Experts of a small language model: width 256, 4 picks a token.
Below are experts of layer 5 (counted from 0) of a mixture-of-experts language model. Rows are named router (the router's row for the expert), gate (a neuron's input weights, with its number), up (a neuron's input weights, with its number) and show model dimensions 0-255. Each number is 128 + 24 x the weight over its row's rms, rounded and kept within 0 to 255. Numbers have three digits each.
Before each expert's rows: "mostly gets" lists some tokens that are sent to it at least half of the time. This comes from a sample of Wikipedia text that the model never trained on.

# expert 127
mostly gets: " '", " [", " among", " \"", "[", "—"
router:099120065149106148142132160133140166103129162158149138083146118139112142107130111147169145096135065155163103140144124089127097140070137120115131124142135166124156140131113145121167135099118116124146062142123139159147129135114085160123093130092136105134104121149114087166099172139150097132152143092127122142123144132142112132122165081129162135141132112114152147165132081166148122165124138138117157115152161112079104156116131163153157123106150124100171112156122098102127131186126160122139128149156171131145111142100141122158088157120096113092150123145149102088125109116109164133125137152145114142125171116125154113095127122118096127143130131186135139151119123125124139148143130156130118111112088147091115150121170186120082139088131099095123177166119109118122117124149101
gate0:156138131114129155120165137104143146090117150185127138115106128141094151122145116129165123116120127127144130137108084124154108133135153137134102140145148156113104113125204167129140137113121111160066137164112106167167109159115090147159159120101126112116176140116142138147129165145157136117122150127119115141119136085115140144108115086131139122155139165118146133127123161172146154108174090109101116134109169128111138149148150115089145130109175121121099140116121100142111151122147114139115115124135142105144190097149163138128077091148108101112147037158181150116116149106093137148140121114133101135108145148144149102150120120161135148104172111133136136149144136156084149170068071114114127148121090134130163107101104159112126102142114115129098123093140096113098163126105118
up0:157162132101106133155124133138160135144123169170132108111119110137119152114121135090114099125115135158124131114142124109096148147107116145124118134120105128123165092121186104145098138106084157188138131115070137180152150145092090104164139108104093148155111147108140115135112140082111152124176134154114140115135138152126126162150115120113122142139098130064081139114099156154133135126130153101145154166137107125157106131160083118133082154119173136109113161102127151094130120142124152099092176110164122154090163124163122150106102120122095109137109127121170108127110123163178155126116153158141169133099125167102104140103098133183134130108121106073155135127152099126143107093134119088125136136152138133133149095131130158100185116096097150129113119113129168102116114129137165

# expert 115
mostly gets: "During", "In", " From", " During", " in", "ween"
router:076107135147121087111148091130069107143155106113106131114101153148089114159110118123150114137141124119157073114117118108107154100146135162148105123134146150114112146148160171152165123124124098133102101110165149143172136112127133085128153122175117125115093124139141115140127115184126095121139093142148157113162161119144106092125133085139160096104107096086173130168107106139153129100169112143137110115149137118135112114108131142179106142158092150176121158141086154131155146092156122124177122126114112130100104121138156094149119115095127123113161106144075120125119129128179182110111123142125086096125136127140154157124153094078110130138117116151146102106130119119123098153131108170130145131134115134132123123142133194156150114104126116103142115119133107101044103136141107
gate0:135119111158173161104136112126110157145127147156152108080123156124107137130145151150125140139139101171159107115133150148083097097097133179125117166108095147125091102146142148176116156104118161180156097096127113110135138147159082111116135143139109130122123118178097114125118119110144075132127142087110106132118141120164116131125129126156138124143130093111132094092071108138087164078163093119115109098120120114114120099119109158156102147137117151107146164139133133117085118117095127052120086141152105137163080145137142148126094071128138100139102096106128123105093134099169143147126109113120137115118110140103180123083110124114114136102132119138157147132120095154127112123170134107140188133155110112096118095133144140119100131111134120094174114098143099145085102120124136
up0:137117143095094081124132117147080104146129129118119163114086121127136171153147153103176129110181123147128171103126132128103166165110114099119137126141136128126139154157121133162161124093139062132107138132109121134130143155093111128177146122163115163104139106184078112140116156145155137118117104131145115132132125112076155143128114111133137155134149144142117123110124080103112133131158110149142115096167135131123105129148133113142134128137145103118138123162117118119125108145091158082111101139164136149106145088132143117141148135162114094142196124140093093109077146140171150125076123169094161102104151064119143101100130145182128096123129126146112123104093124104134118129127096154113074116127168124109173104168112143104092122116107142107137146111098139170153110153138165

# expert 80
mostly gets: " Mc", " |\n", " Die", " ENG", " “", " Mount"
router:135130116156194172165116136125142146127132174089114085096150127146158167161088099152139126097108110127131122107126121101112138103116159127158126169068127137171080113150163064145187113129116131120136176141157157092137146144154134139117121144084128113109123148141103114165160139152138163138137100099110123160156105115144123162109142150102117124134091107096108060143132137165157095130081152120141118106123160096107172161084141159122110121144134126110124124127124130085114137113096119148106124123115108142127123116136149106171161138091149133104117144181132133155117143151137142190113164130085125138105150106125122113146121085138090126118135161117145134103077120135149131123124139145154100130108105108122120147108184123138122150135147126155125140098126103107103085135101128
gate0:097174131106119115123102103157124133113096153154122122150114117123135178106156111112137117130110134142118133138161166121120133161100110094111115108141104101165120132146165083133118121132110093180150134165135125119188151143139137073163105091139135138120121098123138116130128100112124103110111132153158120143143129119086128169097116119132100134173099098109113109124156104121139119146110115141106075119143098095135158128105081147153127147147100099104165131133157093110119137106121144175120125143162128120099107102147123083153111113106083129131123121133150116079129135135142153140159113179144114087157181085099127120194102160102212117132136137115115118137134158161159165130160134118096167080154120140123138100140134086116125166157121106134136143123128160121150131101175146
up0:173095130152136122162166148098163125152126127155148113091143134115138069110092135130166129157154129129171124154079104127127109099148170111127114140131141170081140097118116168115129124106175146119086107103091116141063104161112111147095147167115119103134172163132126127130137128153107134132137141138118124131148121145156122127146123138143158105083123164121140135116129145122126122088159114129124136150127125152101121129133143115099098107094129146132057125148122134147138145139102138112143138132117116139106151118100123120111113147185179120100128163169152136150095148116112106143085148085107130134102099180156128146099163110158104158104110114140115170116135086128115147128077130077164093191121145154133115137108130159134133104137114152114137118163169090120088110173114101

# expert 6
mostly gets: " located", " published", " across", " throughout", " reached", " opened"
router:085148121157100140162147144135083097117181072109130123160095117153115144113116164149135132144151090125114116175108166133125123139130114098128158143146184133130120108118118139136121164126175088118106106133176151099183118129132131140090135097151170151107098112138077111118145115084113125117142123132110129161113142130112143160116105094125144131110108140115157154120136158164138094177084141098160102077092098155149100127097130159088133143127143146142117123122099164129126173154090132148138157120144150125132163135138103115098153122090100132094167148115106145104097094106111139120128127136116126136129069125131104127129159165123159117134148136133125166095138104111123127108149151187154144108081093124150114138136160163155186092146124138102114112145117144114114140097161127
gate0:132102109138128077112135136093128141125126150106106170105139129135094106174167142119147104152152112151117116117133124126135090134112105138129103088084133174142131127165085114172063103108163151143144145176109122137124092114154095109147097196158087142155136108125098087122162119159155113111147159122139164106121129138123158132123118153126106128175155127150137127138204110128110157125116095144088104096132120154150160116167151149114132182112160155102165109120146133119125116147116144115119124130124155152108133120145137137132129134137169139113127171129142157132162143112152095122147130159147124111132108143131139144123118086113134109130136102133156113113063142094170137116107127161066144141144168099123102162100127120082158157132138126101116156124110138103115117148130200
up0:121156147101156141117142124144113096142112081150148097128130104141143137119121099106146110135107137117131099131135096136120190131146142158108132162165135113135127161117186162122151153141130048105129120143138137137150111111113167136154121097088138140116123129137168155143078134148101138141106136142132116107186103098134171099141161125145135120110095135116170126106061147139168096113142129118143131145109137060073118102103136087162139116140108097103104140171121127134109133103159116143140113154123100119120118106126094110158160102121105115151129117092112101111108119153129184155141115158124171126137164119090124150175153118138128124094127141105093108155126116140112106148115129136140083137150076133149185105103115122127094117098136101138172136114146084116113121129091080